Weights of a small mixture-of-experts language model, trained from scratch on English Wikipedia.
Size: width 192, vocabulary 16432.
Experts: 6 picks a token, a softmax router.
Training: a variant of Adam for the experts, 515M tokens.
Below are experts of layer 2 (counted from 0) of a mixture-of-experts language model. Rows are named router (the router's row for the expert) and show model dimensions 0-191. Each number is 128 + 24 x the weight over its row's rms, rounded and kept within 0 to 255. Numbers have three digits each.
After each expert's rows: "mostly gets" lists some tokens that are sent to it at least half of the time. This comes from a sample of Wikipedia text that the model never trained on.

# expert 63
router:130126141135082121083142081174104137179062115147103174109134125097152097166122149104117102125108143122142094164133118165096145131131128121145171130152091131147132135109108108105151124138103127119090137081108165118159160161114135126096092129107144124132158124135081153120121109145125116121122149115139130115151151120132152160123156093117136106099161158149159113137127112098142079145197131092128161103169120119125117157161189111140112110121125156136163142158127161165138125169102138118134112122139091125112112140156116130093110144094117144076144127124182124122144133151119099131
mostly gets: " and", " J", " she", " &", " he", " Sh"

# expert 54
router:091179099097158109099118111128133175147118166145168149118123114153130168177093148150116149156106144115126088146179143133091155141158120077136127130170134146112127127092144117099120150113117115141129154116108118108136135122127116119139148131093152139152140124119109173086091094132100139103113133108145138123136152111110137157105136112150140137098130139152135119144151101088164084124142055115110155076132073115125146148136157130166154095102157149153124114183105143128159165139124151051151110125136105129109125157154116122100126139116155164091154121126148150146135113135145129131
mostly gets: " League", " second", " Cup", " College", " team", " Award"

# expert 24
router:124165093124151122106127122111135140139116173102141144148132123102091149166113149162109147176129154094141082142164133159118154136118126127150157162135101123141147094138112198113133133145088098113087154118047113111158170136128084089134134122088153125141174097089118173107123093152097146121133159097147165134137151127106131141115150129117156094091150134156156105129121109113119099126135094101156129118144089129134108142118146091143079106094156151123128137148110145117150155145093125105136138085111121136107108166151145092094139129108153136098137143141160129098134130104110144112
mostly gets: " used", " known", " made", " played", " released", " called"

# expert 56
router:098146121129148111089171133127138149149131149112131170119122130122059139159111126134119139183111146123153118145153135151104167133151159128135145165156107137132151072136120161122120180153110067115067129118090112082175141136109093107103111107098158117134138099083103145117127101152113141101130136098150132149141156116088146145159151118129141100120150134151141109138129112116126089135160109093123138124144086136129129147127132089139076126117175178142137144139111152110128159137073110100132126101115114128099104165144137125107136142094160153094127130145144137092164120092104140092
mostly gets: " including", " used", " made", " released", " found", " species"

# expert 43
router:151129113137097071097125075156127133141081125110157126129138129117103130144113153100084094178138137130165148163144134137094151158131106109145166148152122137149128099102108150125141107111126116127101143137119147106178139156140131127110119123093145128149141086129111115105110107114122126079143135098155128141138127114116132176109143119145122085117131136140148064174157094134144121111163121098126141133173092123124147142154179106177121112147109151131144150161115135142159134145090135128166154117147088147121128185153178085080118128087131151109156136132187125113126107103092136130
mostly gets: ").", "),", "\",", " where", "\".", "?"

# expert 8
router:090104096097098119075158083131097227138076163102142186118083117090131125152150145125122154155110150095142130155144180153122143138122146106155152124161101181124130103146110152110120134130109123093118159095129181114152164131139126121127103127110142134138141096123074114138133127118096109112084148098136125143126166097153152142145128116121136129123125117149139103191153132074153113142146139118152153140127119150164127136140147099159109120134137155139131124164123144131150169124108092102146107118149122121119129164167149123110098142108146147119148138143116122104168118136129128136
mostly gets: "ik", "ai", "ak", "ang", "ok", "ani"

# expert 62
router:134141102112145073107122110150106230169089151109153149135105121135141152132112146113110140175144132105149105145149121158120146143129156118114145141180133142132151117084081127100123148117101122140118148113114153085151131176135080109140105103117139123143144091103123116117114078171125158090136128109127136152151163140109128170124126098141115094125130155151176119135140104115165109130127114097122144112151108135120150160116152104151147105115140157112124117193109165111172138135077134131137142077113127129122125150146146137094174147107124139075143140150138132108142105138106148111
mostly gets: " City", " War", " High", " School", " Award", " College"

# expert 45
router:100170127098130135099174111143116144139115142123152115155136127093122129168124164093088133160115165125136101122192150166104167129113138089172166113143092186120164094147130161108128135115120106123076142094107137139137137153172128099123130156108146114192163106118125134118113122146062123116103123115151149117112181128094151148132127107150146100101152142123177117127144126098116108144156082104146114134141094126140116168119173140137087123137112136134148126154124140109172135143121159118160123111128126133125106171184122127087109146111153139141154127143172118131148125116134137108
mostly gets: " received", " published", " awarded", " sold", " located", " made"

# expert 15
router:146150104136109093077111083152113142179064118117142114112114136120143104207121135121085130179127161105145128170149147140112152139151123132143151122129110153134134089089091123121132124138101115113129138129129150121167162149170117115102122092107145132138115075110115110095126106158114121118103149102162143114130156119122139200133166120154150103129128159166155109147142120126171120133134133086144136128168072135121119138154179107141135097138138154114141169144115146155118123125131109111143122109123072135095127142160137111093092144113151150097151134158171115106138109127101136129
mostly gets: "),", ",", "\",", " August", "',", ".,"

# expert 3
router:147134098095177110093149130152111180154106184103135168126118100130101165200137134143112168147094165090134132137149150113115153147145180118134146169153115133149153095126088165120137141138136115131108183112107143100139146160153086098118102105118154156140136090091112150135113118136142143080147122103129145144123119109104140160117140081149107096111132140150120113144140117135126113115129124126108147102144100154155140144139141123158120105102148165108151125129111174137121153164077125086135152119120110144091130153152161123116133129098133152090124142167169154084130119126107144086
mostly gets: " film", " this", " This", " government", "ation", " music"

# expert 58
router:102148131119158133107116126134132198157104150099166155089124105135161127165121146117098095158101163109150119144148175153115135133138135110152179190157139118151150081092098134121129155126107121147092178119120140115133130130143096132134139124081157116146164105084104143130123068141130111120148131101189129170160153122094144151128134125147138086097165125159129136134160092108141106125161120110127155093146102115124120142143145114146121104113141158131116157174112169146133187138133170107153137117148120118099093169142137132105107125137141123087143150157129151136147135119113136140
mostly gets: " University", " School", " College", "born", " player", " company"

# expert 26
router:139148136124096087114127075165145151168115110103155115109138125073114103174120142093087124138136164101153097178140126132082168150166152121168152101154147146155170099113094125108159111103105130119105144090106122121154148155147127099126096132110134140140152112129104149086102128131128142122132139118126147163164137121103139157112151081149124112115143145130139105136149123126139136140155094088148147119132114124160141142161182104145098110159150134163153150119109128138163118138138135115138112107122053134084117160144152107075116138121095144116124151119193148113150108093126105124
mostly gets: " R", " s", " L", " h", " d", " t"

# expert 28
router:098130121085130100130139136115141166141080110119140151125119136119165164169132109076127114154112146106152101158164131150117157183179135087170176124162131169141162130129122107106116108136096112138133170140087154117116144138138130110115124136109126155133124075130121191128104125156123127135131153123154144139142125133112144156136135093141181115115138111116121109149127119105151133113116094104133149083151108079158134133169158164141100103127146121123160146158109171137161162146102138099152127107091091131100110185147104122070150130106120129093131156154152162121130111133134144099
mostly gets: " New", " National", " American", " high", " La", " national"

# expert 34
router:139115131121065113066108086178096194137106145133142119134120131067137138176123116118106096141095154126149112158120163120092141158135127118156138114172132135145159110143108141118157143100111096123093133098107156129159150135131124116145095109100124107127147103099077122109103131133119138123103133110139152126156165102104142156115130085155148129119152150150155119124163140116172083106139131118153161139162125163163138134163180095151118130153133117108134167115144130162163158134142143103141127110120064117109126171171127127098082143122138135130146127120168125094130098133123124145
mostly gets: " K", " H", " M", " N", " T", " L"

# expert 6
router:089138085112110106076179091150112210182105137120149158095087089104104151181156166148093094168110120107154107143149163131097164145147166111147171131143117148123142089145097131101122166119112106104074156124142159106185132132130115130117109113097128152150134103136094129127111115141105127079125144117132165152139165135127173149142143094131148110106125151154131118156144130109141118153167140115130151121149092151143132132130162121153108116092142139128132134191117138140122160147119106119145161115126130121121112137153141118119119135114147162113140140157132140137151099151119115122
mostly gets: "ley", "ani", "ey", "ford", "ai", "ie"

# expert 47
router:139125129128087126083113072182117169171111148095137123117110145072130128180108164104096079124141158099139134175126129145092163131163125114138142135163135150157146106128085150118162107104103146137107133098124128116129184137132124105129106107109116138138145120115089165117101116118111140130109121087125157143143152132127135143123136085136140116113123135132153114154168144129156124128144098089147134112147114134126133135138194102139108117143146135134171121123140126150176152154132146107138116099091039124106145172150147124103105174111124141103142137138176142103158110104096123135
mostly gets: " B", " C", " H", " W", " M", " A"

# expert 17
router:119110145132088116062144069132090162173100120118128146089126137100124100191167134137107144163095148112128101164146150140115156151118133099135138137171119181115165091139101137135118129123100119137098156098136179116164154131163130129132142128089147152171134125118083137119107099115145127092145143135126139148134180141127158165146137112141174113105132117139141113136142109088139117130145129118143133139148112141143155125170184099136114102124145148139143174169114111097155152175136091117137163116149107144118113151145151086084084131109108144116152117139156125125148117150131110135
mostly gets: "ov", " him", " them", "ina", " his", "ka"

# expert 30
router:105139092109118081101154097134095149149114127101143145118126113065147129185113152114108088139148141117137136147205144141122138132114127138127145128134099169131153104108105140090122123144119116141149151132086125102143145145119106109138106091122116102154183105134126128096152127145079121081134143127169129128137182118141127135099134119134176081142159151180178089145166104141159110129149092115152108078118131101136138142137187100157128107136140152100155135164105155109138163145123134117123120113132102134108099156140119120095118148069149130128150138129169100119147114127120151125
mostly gets: " /", " Location", " •", " Votes", " %", " FW"

# expert 55
router:127170114145107124091146095143108132144107138134130111094135105126116117152117123140107111148133133111134096165133130184079146140152126142136168148145120160146133131118093143113115129122103119156107118123107168076170155138148109100109109098116128104132145115073078129091096110115127158116120159107130144143118155122128193140114124109125121108135162160147153096140161163104161074151130124102166155118148124136106154132111158113172062122118144158124160162148134115140171150110081112129145131136135094151091122142131145097074119142118096158083149134119139155113171097124090152113
mostly gets: " was", " is", " \"", " were", " it", " are"

# expert 11
router:123112104123091100105130079165118158126137114107137116100135133079134102173139166120095105151094159084122121171142130116079165144147128111166141130127105184159128120136122134116142126114128139145108148114105156132134161154168094085140106093109129153167168107107109137103129146116126152087136137095133156127148172132113157166126143124119110107120151130157120085172150162114120127122136120112135143104128114127129149134141162088154098124108154149119152125148140154123136117127132149097132097129121059126139123188171131140085110148106170163104143161135185080110152106099126128130
mostly gets: " —;", " v", " V", " p", " k", "V"

# expert 0
router:126150115088109093099140105157127154155109108132160137127118118093114122153113135077129100126131188104142133129174143114118128134151137092146149132143121172146163093101104172121129117141140093133066137130139130101161165140149114128135099117128127116137165104105132172072148111163096131101101133102179156143128155112123161153154160107132151133130145134143182082142153126136153114118161105131126154119154118150129114159141199125132120094126132149121178138146132132140148122153093130113139132117112123161132101154145132126084134163124122163108148134125208098147174127143123153142
mostly gets: "|", "See", " also", "==", " Binomial", " Species"

# expert 13
router:144121138132111095082127079135123155134082123138137116137127108088137093162114153114079090149116117110136140155170133127104148167131134117170144165155114181145141094116091181092155111147102097119075140138104162100142150162144114127133140109084123157152178116112126144104131087128103143104138134091148162129117135117093130161127145128139142138107108144130153093141132105116171126093144108109132163115156102166124134138123187115171130101152126123130153153183137131147139121168100138074147139107128107124106131165143129124096106121105146176121154134154176140121109115114128145138
mostly gets: "\n ", " ===", "\n\n", "\n", "====", " —;"

# expert 32
router:105145081096153097089140099164127180175106195096105148142105103125133154174136151134096132148111137116150134149194123154077152135134135098156175099136127160130147125100147137098140139111115109136116170088124122091138144145120114098108110141080130121120104106110124135095112108152114129094129152093162130149149143134174153155143138118127125114115113160154115117171143131132152081086123113108123140102132112114139118134165169129162136123126123136140123148158129177134126134140113122108146160115098125121098132185141149123113139127119113159054125144163141134152153136147129175122
mostly gets: " States", " National", " World", " City", " United", " State"

# expert 9
router:115170106099171108128123105125105159147105138130135181094075110123151150160147138119117138144116162097141143149122141139113151160184126116152186129137106146168146104101089158099139130143118110118117169104064144116176138161139130089135134141114113133138135096070113167105104092147143110073105135113136142164132138138120129149114152116155156128111127138138113127149123080129120091097126111104135154102163127134152108132127149132175108112084144148119136138128122155142155142143112114065118138089067114132104116145146130130095131115101106155111156150171116152100160126111119150108
mostly gets: " New", " American", " new", "ical", " known", " former"

# expert 18
router:150114124113106110084122096139114183166101119116128134106118120081096083162104168118092114168096139099146150143162129128098149152129130121153147155134085154127126095139114136138144104120125135148103132129116141101127137133131106082142123114112123154142143107153123105079137140116106168073096141099135142130152189126132160154139146115157158090117171143175158095165151144125159134076131098098138144131174092158136119138143151133168091113094130151109179108158127131122142109141110125100129119125120103143117133188150132110098143109110121137104132158169162112105137090105106131101
mostly gets: "′", "_{", " $", " \\", " .", "\\"

# expert 27
router:130170147087131125123123131142082180122123130137144147118126160095106107146145141105114119150124149112129131154154168147103158159150176115149127135150123133141126102135097119122158142163115130131138158118090138071172170116145127091123111076099135084137137095124099142125120109115092160118131141063130162150138134112115126144096126087133155100114110164127122099119131160123170133124151091112137134106139100114145149120156142078158092112131176141112183126140098147139130121140135112112159156119118085157120138173143119116063124137103143148111129179143118131099140097096114166087
mostly gets: " re", " Re", " o", " co", " pl", " pre"

# expert 31
router:118123094116115114102141104131111166144119134106120147103149123074105127144139165092095097156136166098145098136180161156136157156163148144126149113133079176131153134126101161112099142143116134130126155140081142110136168146136125130088115094120132108154180111116127126091140141150094136093087123116163137132119127105131133158102134119131166076100165130157162116129158144127135118082152107102132138110135122138118122151121202137142135106102160149136118124153122145149168140154131141114126125090121113148073091135150149095103127148101108162137145124148179107079152129160092146109
mostly gets: "The", " The", "See", "=", " Website", " Phylum"

# expert 38
router:116148103125150109120144122157113183144102153142129119140125092130102145151130128100136138151123137101143122149136108165088179147114164138165144127191116137151169105097096141131117144129128110121125171123095158070134131135143111103120118120112130094160140097128125184132125079125097145104120132093168144156142124096139170168110125065153105117102125137139127106141172110127155086116152093126122160086154113152161139146121132125127104129148141167120166127132103143130139147109120156142148139106113121129095115161156176115088127141112147118113140168174166180093138114122089142095
mostly gets: " House", " Air", " ch", " station", " song", " music"